python train.py --n_experts=128 --router_score="softmax" --balance_bias=false --init_std_router=0.01 --init_std_o=0.00974 --init_std_down=0.00755 --init_out_by_depth=true --beta1=0.9 --dataset="wikipedia_en"
Below are experts of layer 6 (counted from 0) of a mixture-of-experts language model. Rows are named router (the router's row for the expert), gate (a neuron's input weights, with its number), up (a neuron's input weights, with its number), down (a neuron's output weights, with its number) and show model dimensions 0-223. Each number is 128 + 24 x the weight over its row's rms, rounded and kept within 0 to 255. Numbers have three digits each.
After each expert's rows: "mostly gets" lists some tokens that are sent to it at least half of the time; "comes before" lists some tokens at least twice as common just after its tokens as in all text. This comes from a sample of Wikipedia text that the model never trained on. Tokens count by the router's weight.

# expert 55
router:116085148099139110131150121179120142118128103137133179133120153109113122090111120124133132100127100111125086129192178163127127132141093153141105134136142144138132156109147137125121104138105157146164101129137122128140150166123077111154150132081119162139102143126163103111174107136164151149144097149154149119125122168135117154140168174118137084128141128112161120156152121119172093142112114110130119141175085103157114167164146099171153138146158099134092136099086139153126099116104149099128165142098081129104069113158149112177093121130117134127143093158111158121175099072076140140131112119133147149129122109141134148117122172121111128111149125121125104115140145118115091139115
gate2:153158112116125115138085137135125137148124121120114098117120124112134168125111086101094118161163142125182103107147126093159107112172125106178101130119105110093113103136133152137155121124129133128136126141154114104130147092121115125110127107132169155094132152099136103070145162146170080109079096109146112141147078105140167149146191134110154154146170136094123141120133173147133120129106074091152150151144063149114137125144113172140139150138159186155178130118109112060130112103112149093134109140134140130140110103122093127132121124109171131156171119133115092101185113117120133089112156112134163139117112110138136136120161115147154131140145100119108102139133138126126150136116
up2:121089151128069126122168178146153114107099133114141154148168143125139152114153131126119163141146125074094116143137106147114161140137142153137116113087161137145142116114124104100132145112159160058130156121126162165089123102105104101117087138105143118121125144162155150110159140159083158124140155114071144142110126132127142175136153148122114118148120154126140147143126107123159124111124112132122101080164133118106121140167119130110138100144139139102129134135157091155110094147128110143125150157112129142130168163134112109158091170155144124086154139127109124101114140135172109149119082141168129158167060138137133097106125148114135140141122062074147154119119097096110086132160
down2:122131108134151125118116104133149119134097158124112064132149175165110119079114104117151146126088074104088070079101129110124132114124113106127130083135153094153143139136122108133107153127106138130101124122115132162120121123116102131132097118092103149114100131128158100114132082126159097139162151075141151115089105161136141136098108126138090156104164180160156102114139114097099097118165148170125183133153140114115135145171141135143125122090141130107122115136148171177131134131121142122096150121116138112162142171080106119151149110116127137108182123122138129105138058136148150119146137104133124099152124129139075167155116155145095098096143121137139174124140160144126103138123
mostly gets: "ion", " found", " end", " open", "old", "ion,"
comes before: " of", "ed", ".", " in", "er", "ing"

# expert 7
router:136078134110179110126159111156093159137148104114114148169140143116117133124122075119140127113110120111112119128149169143145115118137125146147118110108124153123121168124123136148156076170118159162141098159095149165141157116147107117130118150103117159116106179137129111117147150125165178181165111131141136102129095175149135130108163155184088102139180132126157120169165129090129123147135087147138081145158113121145168140169117081126137132149140100147125134108097146147155111096108138121129152143094110151083114113119165128149090116130133146161152105153105143160134091103080131120121092097135171143116113128138158171123152154131110150109138102107131128096162116119094110108120
gate2:121099102127128139142157109142105149124140126115145139141110141120121151073166129128119118107133111148108072166144167117159140133158160116117129149116105125189133134095135121127140136117105129138136123141143175088151107131161111127171114120121099096090123160058157120127119144100148167141172141136144129119138109118108112141097124146136109170146112138150141145195172113082107103112118161119105145189131163119132107118119173082149146139175122153169079139105112142123161085105107131130158172144111151118100140130136070195106131128106113133150102113147152180116085122113142141173096120110133137132154136143133125088116140097137137108135163136141122116118113144150143131150110
up2:116103151112088110108118158099119128116130157102140100124148133085174123168153157113098157137134121134105113147137098120132117131141092128099099067100144141159188095141123134126138117145103168157141143098123095082115147161102148117133113096102116120127102146136150129118114158139117157149135135172136095116113114130142143129115145125102102108133139149148131059172144084097130134161159165117141095152155150103089124123128138071134141117110191155113129113117173118138105158168125163126114132115134113118135106143128196146129135124105122130143132111128093144153132153183117155122120105191146110137124124181185121110099165104145091161125145124128133084149135149127097135127114
down2:196132089113114130135167126113107124170134106132118113160136119147102110105117137110159116117137106131127100094162140112138124158158100118124179094117165134085141110145115121181137136169083108162141112170130143149118167146146162117154120112128168091080143115123126166145152152159104151087147111145087159087100162134141127111140157145128112157091106153141145147098151128151075152122109136119124127152083126084105137100141128098092082098141146121148174099144116082151128105162128137149089143098124162086133142166123117098174163155143097126094153165145147104098141153149130090124120122108136121121170120122120142127142079124142125102139131136127118112125157116124137110105139
mostly gets: "ud", " ", " min", " Min", " bas", "ran"
comes before: " |", "[", "ister", "\\", "*", "#"

# expert 76
router:133098136099141144113176115150086124113137094082113151153129157124135144111121114125144113123124119142149131110140131157116150164129133139131095125099167122142109158110145121117118110129114162143135116139108134150163118118132103078106110168111122139147114131113153125122136110141162192164136106145161115098147125121121091117130146132143095112133135129111162101159111157108156133149144102109116083116166082129134088175127149101122157182132166128123115176078088107131170134111077108105124150132123138147082131071126165115152103117105128145114148114164116153124147092086083131097129108107144163128145120119156175148078125167151119113088149124113136128095158141115069070121098
gate0:156090115116175121083143131141140123142163115151119128120118089132134131111142121124117123136159115136159056157148090111143110127161085154112115164140125137120152138113161096138101126157137110189093145116131110145117142122129120122125117159082113104099109110158093110107173107141112119160189095149126154143126103137137165132126116114135115097135145154139118122132127147126100184125130170132105102162147147154129136112118142135138116131104134179120125132150174097139161095124102150115151188136103081123127136124115108169117139172137169145155161108090138171145151133114138068108097137156111134160122099128124124178084164142166107149131146159154094117104125141136142156095092
up0:131121123120146115040135114111123120132123149197131134104111113152159123132138131104077131133155124155127094151132102141131070106157109181106108181135134129080133155144135134134071129124162108178102143108097117144139128126099134129117122166097148097130105115154112147143130137118119127126172098144092113141120125158130159137129122113124104053135149128157124098126100142128097196129135143133116073102141124107131104086119093099149087123093132148090121154116153116114162113131096160140137176125124094112154100120111140144099161121106173108141152123080130122138130141115131126121117134143125099152152125128131133140114144162171094163090165139123106130106091151131104137104111
down0:137108126110087131174167158121138144180098118122155174150090133155128116165092142155091166139121168160170150098155120143114116130128122114077123144088102134100147099120129122152144075141092114140102110097114142110131109101133142135098151152132118080134132157119122128134144092113140132113139165135110097169113124140137135158168115114142115121131129165135138098107120125130090105104120142128130129128075155099113063154111093163151133134105152110142158109103115138138126120128148107182134131132112145140152100111117137144096130091148107104100091112122185111116143118140087134055125160130109154111166129117104134113111183139094128153074155146091122100127142110142136174129121
mostly gets: " with", " his", " its", " their", " for", " against"
comes before: " the", " a", " f", " his", " first", " s"

# expert 66
router:135129146108136128129184103161123144084162133125093161155117111105093125091105112109140102132127126105132106143130167165123124128122124108150112114132153150119133159106137116126109094143129149119141089164127096145130167137137106106156110160077100147121086189114152105157130117135171138174164105143165138126125112163138147149118172161145142124124148133109140144159110127109137106152144091134130077131179093103126128172147121126148142157147124133103122155126066113147149108095080117114145159131110156165098145108120151109149105139103130130128158110167105124136139079088096137119104111116145160160131141137164191197101132172143146146099176141122149129104137120125126104123117
gate0:117147153106110126166127120142103135130148147136076121147127109084181100108125158103141134157112132125128120152167148164114135172095173132126134141142135108161131140133098135128130131126154122150123114115135130132148147139141124156124127107156137160089151145126114138092098094126172116147123114119115062133141152056131140147109140143149120145088119189139110090142145118103119055152091080112130127134142174130126115129081100109164113139123155161173132143165136158131145149137107142104173160113138144089107177160129114119170147126114086117165149125110117145083141155117157138141141111165145157138153164171105115103133103098122112118142105120145077125113124102143150130085137
up0:122139171085091155129150121153130131127138107134099153140119150102170122116083118142132132154130138082095159146158170151111150129130097143123160135084093086123151170112138141121131148131138093109161127122136135154133147135190099150148124117090123134127167137110127125130074129109162125104102122141092086119129137108145150140115093151147129116075149164116152102132156097163102091144072110159139123130097160094140061185108126116083115136135128171138135133136114147131156155129140131091152125189118131106118138097103104145149139122178111139128118133107122152106142137084134090145133135152166133097144155125132122119144083127096154102118071105153134117116129105144126121124172
down0:110115172115140128107139105169129142127134127155105118151127112163118135092159142098111105132071129146112128123114021118142141119145091126083123130107150162113111096122166142124156126116092155143103130136112118175082121137124169159131128148150108138156096128118099126137151135120140121130128111104138122095111095128135087139120107124107151122108166100128137115152103123110122144152147155135125107128143092148106138095160144127133078150202113104139141132091116150162126141088058095101149096112119131124160130147150136169105142142090135136138121106126133135116104116103098170124116128113124164141135136123152140136120164149092162167129117123126122114133090110095096183200149
mostly gets: "ana", "ina", "ica", "ya", "ara", "ia"
comes before: " |", " (", "\n", " and", "'s", ")"

# expert 60
router:106106149108116138149114108175108175097128097139129145164101124122105110120090112130136109137100098135141111094151166149131115108139112142126140123134136140075129155110091132084112073127115178138146109145115122132129163168131115090134102137104142112162095168130128104130167108131163189116138127134147112103143115120160107104087127141173107097133144124126131175152126103128135111121137103115120096120132111117125127158124130103159147115141121114125110159119108125128128104097087137108174195123121110166088100092137165106134118125093150129125156059173118114137132129079091142126094091088130111127140136141179173184130112142141136137082128141130120102147173138101115095100120
gate1:145123140119127110107138144143097089136113075096136117171167095162144144123125170088166110119139121128156092118123124154120092139133104135118160149122127102113124216121141124132128153157125156115171125125153147129112128146171119142117157142130118070109145154079112154150109080133111137133108131137125132150123111132124117118144123172136112112151120116162129118117140129139146155125119113099157138099146173116146157144106178114140181123098103175134128157160152157133114128088106183114112144123141097154110155107130127166118149115113146154147185137101138144166171086169076110147122134137127125123165132149115192091103133104092104092125155132100137136135120126144164121111093
up1:144166103122111072134117186076135104111106151134131145144140135176136115131147135151128100104142069143168122185132214149139070140131109108103117143103135120135106096137145155140143164156100181105105123154090111109116103099136120145129175103089126134154114142111145153111111103099135095135142140112106137115156150116142114085158126111127090117137165115108127117121153117113127105116088134125089143087149078148101085170165140128152132135097113088136135156104122101118142144145170143104133129096102093138125139154116121139142140128127152145146155113099122141120097138091089153121159120156145132164131132135127179129148113108111119102150156105096123114143134168090145119138128
down1:140148112188115124099135127150100141106115137141135141147116105132073121140143151103134106102154143122077127110138170174126089094136076144124168147093120153165118160140136091099103130087113111130093140118138134126152125123168119088146141126137116143130127109146137112150114148106129109145155108151096156159150126136126126100148139134152124150195149107161144098078139132161113088114147154136116157178145114137096125104177117106122119107103143161126102127107145121121133143114105110139160096084142125115148136112091089086102086121128095113114109143162189114152085089137133105096149134132138124112141122132133185127119129153159136136100044122129168113113123106097130140118104
mostly gets: "id", "ess", " there", " qu", "rid", " larg"
comes before: " |", "a", "ual", "er", "ary", "ence"

# expert 71
router:152077139114115089122153104144075159129122126135089152150134141092120128133145109149153123093109117123117117096131165192138124104146152098156101091103150150100110163105103106110151123164070175173152106183096070150132153135122073092101131162071149098139106109130132144133133145124155141125125130118129152119134119151122124107087132133116113102129127139124166124132154112103188132126164148098127123132173111124148132160132122090158138133130135133133107145117136089132136122122091150096181165123145109159097118126162154136143097129128102133109167102170089142103135082107089144104131124093121140137115129123178166173125119124136118141111137144115143146121136145123103101127098
gate1:116110124106100117141142114100113082126163112130128168084135140105157046133066136164133179120112134143123137160126149145151101124067145102144131122151136145136130163146093128122126106187132146176117121120181159133132097115150122135141089119141112140162116109108123120155161100129139121152133143103135091164142108124174152098114106146109155096182132159161111102160116152112109136154120144122128113113133115147108118135163117156130097128139143129095141171121176136112107097136104085132103149117113124110120164158163129162121105125119156127072135122118118205163172144099128111110173086134099127109108139144127131128109140106139117123142146124132105138129126122084132107126084
up1:168083151128101160123133109153108113119137118132115125135141135071128091129103127157152163083115119131134133104157105166119100137127137116128120102177123132125157167159087138124149103140165104170137131118153126162153114117101105129126112120156133168165138114112128126127144136150122076146099141144095124125113082143169129144105112122090163109180160124135158123158077131112137139153128128177142145112159097121119156112125074115108115055104119116131103165157173158136116049161153109160103111157104118110124102129155112104129113109119150132101098090168118189151134122119144143097091086144086141122135122141104124119133143115134130131122107152142118132118101163100115146124105
down1:167085139181134101140119116109123126110107104088140109144117133094130128142119148113103077105119132162141099170095130112119163079097110106133145127080129154124126190135127107126102157180144102142168137098147108143127181133105124147114127105126152179098116138171123173105095151098143137147138125115118113135127132155132124145148145126132126163099175130135131129160128119122096179140122146171121161118111120130151122139123123168131164151111135152211120174087126148130093106145144103116132110153108108141172127125146129146137152145102136125132156124110126101128152129126133104131126127128113167180138156066139145179133137118123102120088117161144091152162120147090156101154136
mostly gets: " film", " group", " design", " song", " form", " football"
comes before: "s", "ed", "er", "ing", " of", ","

# expert 65
router:164106149096154161137145109137118131133160118119139161166147079154130151121099127163135138112115156099110100153200148156075131110108116127122138160110182129099125166108157120117111099119100162163128120165121118154143150107138137105151121130072106165144135158102145119121142111144130175151153086134126130145146109155110125138155131148122120108100169127143175152156138109127153121168179090121118115142168106106144155189147100126148171147130147127150151158121096095131148125116092096104138148129110138143095080109144148113135102097127138127114186074156100153130128107115098151118139115100147122138133111116142171151079126141149122145108157145121102120115160148102095125131114
gate0:145161107117180149121128091142132176145110123165084155179120140152100143146140119151132113140118108176098108099156130154133112146145151104184161122126098089090119128127121120116137140119146122154191129120127129137117128101110144099131125106183143148109093075178145113149110109076089151123097121161141130114136107094103064102145110154154155074159133120097131124132077131113157138136087137155086126142114143135118105095102161130125096192127067117145129105106129157136169107165136121127104097118103134126133111137136125144144140139140135121121116117118141122132108109143131131093133147094110133182111094144113156117147124138124126195113141162102130108103136110125134131116114
up0:140136170106142130052166126134117138093113111115144129114112116154151104142133080127101087138130134144109099132126133104158128130148141131155170156108040127133127131125096119136105160161186146149158132104129159159137128132180122106142137121128127125124108124147099120157152112129183082100130098106115152152153109118114106146107138130145123151095145063124145127114151119142076097094161157124140118132105120141171137129175135148082133169125095127126128088105126146112079098131096134137112124110115112088128145125094122181088139124102096140104110159179117096130144121125114134135092149141138136103101148124134136150116123164134126080121120093142122127097087099130139165162118
down0:116139172141124129119082189160136118120126094118169101114130090120137093148120134152122136145121142103132081116094117143156151140102142171104162083109146113126143102120146110138139151134109145104138148090143149127186097119112101127139115138122115148162086106131153117102177141119131102138128101120135100152139172128088129125111143130126138105132084086116158141175150168126189156129078177121127129122117119160112118104103111109125116126178106158168110117167140189138154109127142162116153124145157132146135113090154114119133168157117126149125064115107128140151123114091069130135098136136169128159133130103125165125114108096149109118141117141123113169152136104118117105173104
mostly gets: " Sy", "ty", "y", "ency", "le", "ation"
comes before: " of", " and", " in", "m", ".", " for"

# expert 105
router:109076125105137154106173076152126167122148092091112169139134126115124164098136116142126111140101116154095091109165141148104143088120140130163132138115144157117113153132116127129145128140094138127158113145142123143139153162130089101145149160092124158124096120113162108100126125137134163140141098124126152129172108133135131093118154159160116117110138156118117067150154153116152125156136090108093065132161110094122133178128122121139165142146162121145102134081128099157156124089066122145167155151133117131052114112113136106139095136113113130113153128149130137122156100111102112130143105088121172138120142095157147180108135156147127137093162126120119117118182135128089114120100
gate0:103089133125164110145106127150139163126123153128114105126144103143121100121140130177113127115148149116117123110124113127119113131110160162098163164110170136131150118098130133191134135100123128155125147123136129124173130131089142091126100119116084141147096122091123140099135122110141142137132130117134135078121054146119120124115146111164143144125114169113149133109161111103140125115102132090153109189105137142114134120119122140085168119163132074132149117133166131116103106169116114134148134106134141154146183139127147066142146168153110174130112116136108175172120105133115155105107132133126145168086070129152149117112142109118078135138170212153104150125115145135108102084136
up0:093093086136194113140137155186114125094097099161144126124102074098147099148116103138111126144147160137108166133122132160113117193109112087138144094184112129113120139150159116133125137130126106134126108188125147120130132150103149139076148114129107139165112136141129129125115122117117083124135148152203121119100126078154128108147129143121152128170146125107123163135125139139142125149153118153126115114095070163122135136132146140091123126134120145123185116097118169128121104163151115110159093174143086138163130131124093115104111110102122107133090105128121139149098161150135105092105087101150176160120134141111098168124101125121121102160134110137093121115146150132144142144147
down0:141176137133112172086123144119098131111119161111147137140137106145086118128171146127104127127134153115142082132106121161134123151101168122127149106145133124158141125124091126158102148103130137117100128117137137145139159054140117124126128133142125179122100085148130141159132118112120112114155161126149116130139179127130096124138131173151142157111118117153149102166127149100132131157134115144133116132111129132135117182055160120143165145099133099101127177134172123147124100112085173143125165134126144114111128115103039147164144101148097094092102126175102114103059120119129124139093125131159174160118116121150118069098137124118109144096093129116127136127124132135142123105162
mostly gets: " from", " March", " July", " November", " January", " February"
comes before: " the", " 199", " 202", " 201", " 200", " 198"

# expert 99
router:164098123094126118115136082161154159107146093117126121154125106134116106110099109098134100151112091149128140162147163127073117141131125122121119117139154136081106155108123146109152077137121164144122096111107110142120155169132109109141131148135108136143087170145146138128170100121138146139126127107142140133175098121113152117119162148140092108127183130132173128163135128124155137142131110115152072135149117132144132147149114115091148132148138123145107174102131142151161103099106136094106144184092129159070109117118164122129119099131137146127150142136116130178166095108105154097116136071128182129105126161132174151111128120109121165104190103101130113102177125147084136144089
gate0:130101153116142109126138136100136148112138108147105106112134195140139078107120154129170129127185147137156103142153154149136123153175137096131148148101102098124142148215103179166109136123161152156119125149095107148191147102119138112136094134106159159131115133145130123120122123133111103112149102117153139145137142080124130165076141123150107102136157120135131125122088132148112111117133070111121160130120131137129128143129145106082099130151131117130136149114150120115134118106136124064120129153121164092111125108154130124148145175136137151114111128173143134108111181097134095148141108144100172160116128092071163138139091146134179107122128078113134177129142127091124138128122
up0:157123076135117137120145151148127142114123141157123117111155141130150136152115136162146170141147146143103115167127094129123099121113184091148120102140134143132125104142109129141112106153148118160124120135149076130118109095138129084069138144118152153133141164105121145160137161123105151075118126129124075179124164118160144152124109120147153104138135130165125157117175142097120153138115119092156126124116120143126097147130080171110141117135150139119125100106122163134155175127107168137149151126177127083100166121158108151098120122072094144076089134110121118120105143144142111155147085125128153134149150103131111195101143183115135117100121105119183096133130142075136146101143
down0:141156104108132116130129115099158104147128144123192147107107108153139127061128162166118113139144086153145150134148128159136125149139171098149150138105145147083105154153115107142153111084154108072145111128162111092117107102129117143110125155101083119148170119100141121132130154149064135149129146096099115133140114129169117131110071124120150114095119092071162120114137095137111081109113157107145153137165145186142144078154110149111144134151144117099154084112154098144098149133123154134148142128102095134110117111125114119081154106146122150100127152128123135110149142126155153136106132121105144158155146125131092145152135150127090143130166165150118109169119135109117176148149
mostly gets: "ou", " on", "un", " Mar", " en", " On"
comes before: " the", "ter", "k", "l", "c", "t"

# expert 126
router:146120158083167157135166094177133134121122155129131140156126127089114133102120075127163133112125101103128143125165139152138139111127145136160160122071144155082118128130137130094142087142135166155102104151155131139144152142161119093135119132097095127124122159119141108131136123110152163135128099126134122156160135168111107125118164174120120122151177115123158126156140113092170117132167133140116105127165125134106142144153125098122178146153150099101158160113116109133153132120092104148159161109117107170105119087143145117138107141118102170118149085150099159144176085078100125163136117074118154140118156142145133175094108125128120131111185121108140120109133122139084105109072
gate0:123125128143162130149071182136131143134108107087130154118136118098168118118118148177113129136134105140123125127090120143143092142125144112097074130100101055100132122104127150142132129166094125160096112160114100107155118130096138153080137092158137138129083131115161102122120114116098161142142132103128109127092161135154126116125141101167162129151129130066120098141126132104190149134121113124146140115128123104120097133161129090130148176121135150109085150137100089121069093134109106137175140128125117142120137110149159104099128129146156125139158140124076108155089118103123082114105115112118144148091119128145132121140155140116137151126175150083097089118152109124169137164165
up0:106101138147115083086112125117123092170120092134160129107155124167109089151084106107166129103096137140135164092130115156142120115156123141077135114108119119149125144169074071152140123137118139097120153138096110166139137146075112136144105099143124155156135079178145133131165163163125106134139170116112147096137125164158119096125132096130174107099126137178135126111109129113155104143118137142147114136128086140139129135167160109111138118100121120086117118157137119119145123153113146124125129141092134172146115109159102108132121089139140141111125114098137202100113110097117090120139147145089119154105077100126130151181153116135122113143127128080128090128111148098112115083119
down0:146138125132106117118133156106095133141168129132083149153156137080110160138123121136098110120150113139146186124145113154159153110138126154142120160131118086119124122131128105104122121112103071123160131179111177113098122125143147092117109107122123138119156135133099095088090124107132147139155118146153116089142211154132125115150165099151086115144136136126132122146150104155174128114101163124110131128102119100133117122148133103161117165163144082072102093168148114093111126156126151122158152133138119141108178118130142148157093121165151115124172094137134161118110116095102100158157141137094106141170133130129159140175079139155077140117107142125111107070128125123135125134145
mostly gets: "ating", "aking", "ing", "iving", " took", "ling"
comes before: " the", " to", " a", " that", " in", " on"

# expert 36
router:104145149094125149150181081126114122109138084091115155166108144104102115118115091123151112095129143122120102122147156159134138123119117135130109124131156148106076152100133141124128124145093151144149092150142113137149142173152096088143101138104123136114107123134099097148174131110167140134177113155126147127170096143104155128119140160148123116127166098126174114130128121102144113162135073110102097144141134099127141144156124127142154142159105112112119136098091131160150113104094114044179162142128119150105103109122147117142129118121125150126146100154093167125153093109065115107121124089134170136126148105131163167137136169128144161097152139110141134062148145123087144114122
gate1:139127039128154173107126134111141089118157147143131102158095146141104093119116132138171112108122108093078114163097136209166142106128091126115075145101098096161142119132118127111103111131113102141117129153080126109145121099147140124125109162143103184129100158142163118125113112172136135147147108169142123127136125115126106128140110175138115074116141115133167149149086103106161092119111073129153160102149110141167096122171117129121096111112112123096145105076139124139138154103112115141106136112147155116135111117141102130123143154104122100093113149110109144113104126110085134164134100115084107139111096137130140111126099150122121121150154128116145158138136085137131153127091
up1:122134155159135099108166112107151138122111119131127170091118132100124117117111091098054109143114144110117154107109116122108100095138112091137144117158141151136149188176127116114105127128137161137168124100141152135156165128118145128175121101121161072155143124131121104123137166132144133110112116109148158122114114116154106120080132152161137166151142098068148088089131192168157165157121185171097119127104152127111104143134114126070134158139133175141114123123127102135145117136102151103142082129113144101121078090110163136133119128136137132097143113159180108123157125124162090107121133098143123132118130119113104141119134108100125161152110124131124097131160164107143147089135
down1:127112130151131097109078101117124086135153134131153160131142153105135142127105160155098139138111145121118153096092151151110112114125169122111137075130102107121132131119116118141119109161126083066130155116132105094147144144122081171100114135138096092128180107113131110097058101128122149076112172114126101168094117121110169126142159139098123116127087160114144159111187125123135162154123113130134144124110110153086117121183122118121132101114150110175133134150134097099151118176141120147126119154121140114116110142110133137196147119118134119131116119150165088128139110156117136141115142111128161124171129134097169111136120140131128138161147147169067127127162155077138108090130
mostly gets: "ton", " York", "ford", "per", " Street", " London"
comes before: ",", " |", "'s", ".", " and", " City"

# expert 114
router:135093153105123119149148111132125126100147072120110158167124162121099138112094112143127131123101099115124129135163173176115103136153147109173141112139119150119123155108093131112142107169119143153147096174105126148139147151130079117098139181087127142109093139132126129121155101111139150137106114130137140135161090147122100129132134158153119105122143122124176099170150153094151111172151092145142111132147107110097125150118137125159150141130145110125083165101110083127156125098121143093153157153084093122093156101127136139146101154123088157109132050166118155141153108088107126112107113090143130142118159122146139183119123158135110141070180124125123111119156138124088110120104
gate0:114084121096121101122106143168086130144138089130121128153121117138118138120165137101118149094156170143135144102136081101144111151089101152131162117151145121123168162121150161138146115132109178150170158127107158151126148147138117153170110096134172136124133126160134153137121171118128131095136121154103131121163136132140106106130138112134108112143107100146115130109112124131092163132110152106139102129132181086116189154139148125159164131128129130150120159136115094120086102129140115147124145130182046094139102124156167155134140129145139136182144166129156111132126110139103101133144156117109117131144127184130163091078141135128164122069162122098158112104145111125113135134185
up0:151159118120132143116138130171113123143076112106171154181130141154169166114127133110118147126143130148139161123151147124136091119123127202126122209170120148141158117095112135131111122137089113158142138155123165152154124113141102136151147103169140132157132098102118134158105163080117135120144106081142120089142140130149094137075131108105132131128173081120126087126095153149124095131141122127160099114162142088122126130138127121156117148136120162143134134090111098108126129111105132178158161143141083078152151138137164156140131172164154074147145158134103127123119116128111137148144150092140112119125180132165138098105139136120142143082129119132142144155128151133141168144157
down0:135117151135174071151126158162097167146092116098136108154118122101135161118138153175108124152145126118114132105135098134149122140117159186152119107090176122119150146079142102118126122104080146143115078156099133106148104105114120136119167144143163106153102170114112106129153116133153125118123095108103113112174119113127132135122135129109101121152118092151088157087125172119153127130149175137170149128128098144163139117112134102125149086120143152152123132082129112115103078152089118143114150139119117128143170151146116161144112136120105157148111143131166144108181128153114096156139142094124104156101165110144138153145137184087122143098160118144102121140151145161107164161096
mostly gets: " sing", " Sing", "sk", "uk", "k", "202"
comes before: "i", "a", "y", "h", "les", "an"

# expert 81
router:166088147109136108115136139117116143089127103125122153131134135141110134096128121117137143100086127120132093132171177158117121126143130125145145104121169139101146157130109120106151098132128185150142075162111123135129133147117120083143106153119094133149100170124125108135131137139161149144129080141160149125147096158127085134129176144121127119134145134116160144127123087129156113147126090115128113140156105096159132167129117120121186120134132157110091154103114105120150122128117144096153157125132122147024111111132143123127120098143117168111164089129112148147177080114058124125135127080111128130127125144155157176105115150156114151084186139129129128070139144127095132140115
gate0:168108127142158144136117112149130134123116142135162144140085097127092115113160114167124135146130160164120180116108112075169184078085150143081065115146112122109100134129112133106108119134149109146139114139153128115134100076127126112142107107163135129143104086097134146102144140146121145122140122117094157115121128137108151089132149125098144095088134121080156115140117143094121161134133123109112138114126130101096106138097156145146121103143168115143160143141123130103143128121113171187105144107102106125094131115097141110136111148159148102116152172121120138187121111144135180152144166119118141149140107121117168162122126104221139114109106148176094122101133114107122101145129
up0:116090149116149109146139155127074097101128156076154117135095210099135142097126142130132130139134122116126092151134092143164110142078127155072112094142101164173104151133100137089140124155147077125150134108143103102128133073142113123142086149132095174115138133079101141132146109113130108138129089168138098142136090116142136159124144100122093123082120116147123112112157130124109157108217124154142119147107141110126116139138165151115100120134129123109146091126154128110138152126114128173142143115113136108134145089095083108105135125166183118098141156130159164092129124104117134123120106145159126154116145150126111100106108117096122137092115114126093120124103111109125133110148
down0:134126147126147178134148118121130132108169159143129125087138129141129127157154105130120092123115123169082148130110127099111128120081139094132104160137093150144123144146187111127158132177164120166117090127133171138121095135138099098132175126073132168127125121095139134139115125136118116126120147114076136134136094128115108130117081130128150133125165133086121132123091142133131159075128118103151111137099108108097111170074078129108141103118118139081133153097158089125141126114137082096088117113159125158139135125168115130136171131082146161141176119078124146100135138121088112124145139112088115094078132147126135122088070126083126129131130102140135118173135124123137167121138
mostly gets: " •", "ography", " information", "ordin", "amily", "uthor"
comes before: ":", " |", "==", "ation:", " (", "er:"

# expert 63
router:153110138097164147147149086135116123113133108126117138164104126132108108109119117149179117137126119100113100109180162162109121132157133135104131128110167169099089166095111130118141097131118176145160127162074125137154116145143092104124108175116141131100098160147153123119133124139134166171122091154150132136160127137132127139133127157144119104177162116122126097115153118083143140119140097113133098115149068087143132136129122131118177162167153117133115171096090103140142143114078124108141148134123131148098099101135131129166096111119121138107177129189097189139161093106083135105134131126109160141138132112127149176109124134110114161099143138114147109123134119102065113114106
gate0:105095150119110169152107084100084123142124136152113186123176140113116099090084113152130146113157164151111111146136124123112178113101139115118106143114142107120128125142076133139140092105150137122118082114119139169129121119165102114098167117117086148097087077137129138168117143073162134130153101165129117083145153114148139139133089080130122144118113147136109167157121100116124126125135104119151128144107071124155140130127119159147105125154105096111094164120122164084166146134145144155140128083117160109120127131114120113155121134129130126131154128089124114122119126122175134158118128149119118119099111061135095117131071140106132065141103154128116115139169095149115114152159
up0:132144146147114188149122121141128163123170120131150109121074121133138129056085127156127096126107142151156123152120141103117168113112138161138098116088136126096134121094169114105138106123102131132103105120094110171078123110102094121099144077119163096119138103117098094142098091117122105160083138116107159122170114125142154111124116135104104104152174130080136146112148111179160127139117163122156104092140128198133131138180140142147157115123124123115158154130136127111118120170143158127117132137129117146135119123094132123148092152129082169135099116118132134155139128170156122162132107159152163118101111110137158158093128113111142152110124115149110108177119117127086077132128
down0:136121118127069115127090119124132120117142092115102128128140167095100130149141144086134102147169179158147129122090165112121135122137130132138152142131137185135144118123080107129115135134135135132087130089080148150093165179137149144132112077114144164126112103146125154110109120091154112117153130167105112136147165102097126102130098088104147166147115119155115159141103103126091139160139121159126107128127115096159122142171159102162152160161102153132111148117132125117132174149119138118101120121123136137156137117083143140149155155130109122098152173116136072128093145136148169147109096148108126159109153085095078144166104088090133138147063152134117142117107103157121117122136
mostly gets: " and", " to", " &", " until", " before", " After"
comes before: " the", " be", " a", " his", " f", " s"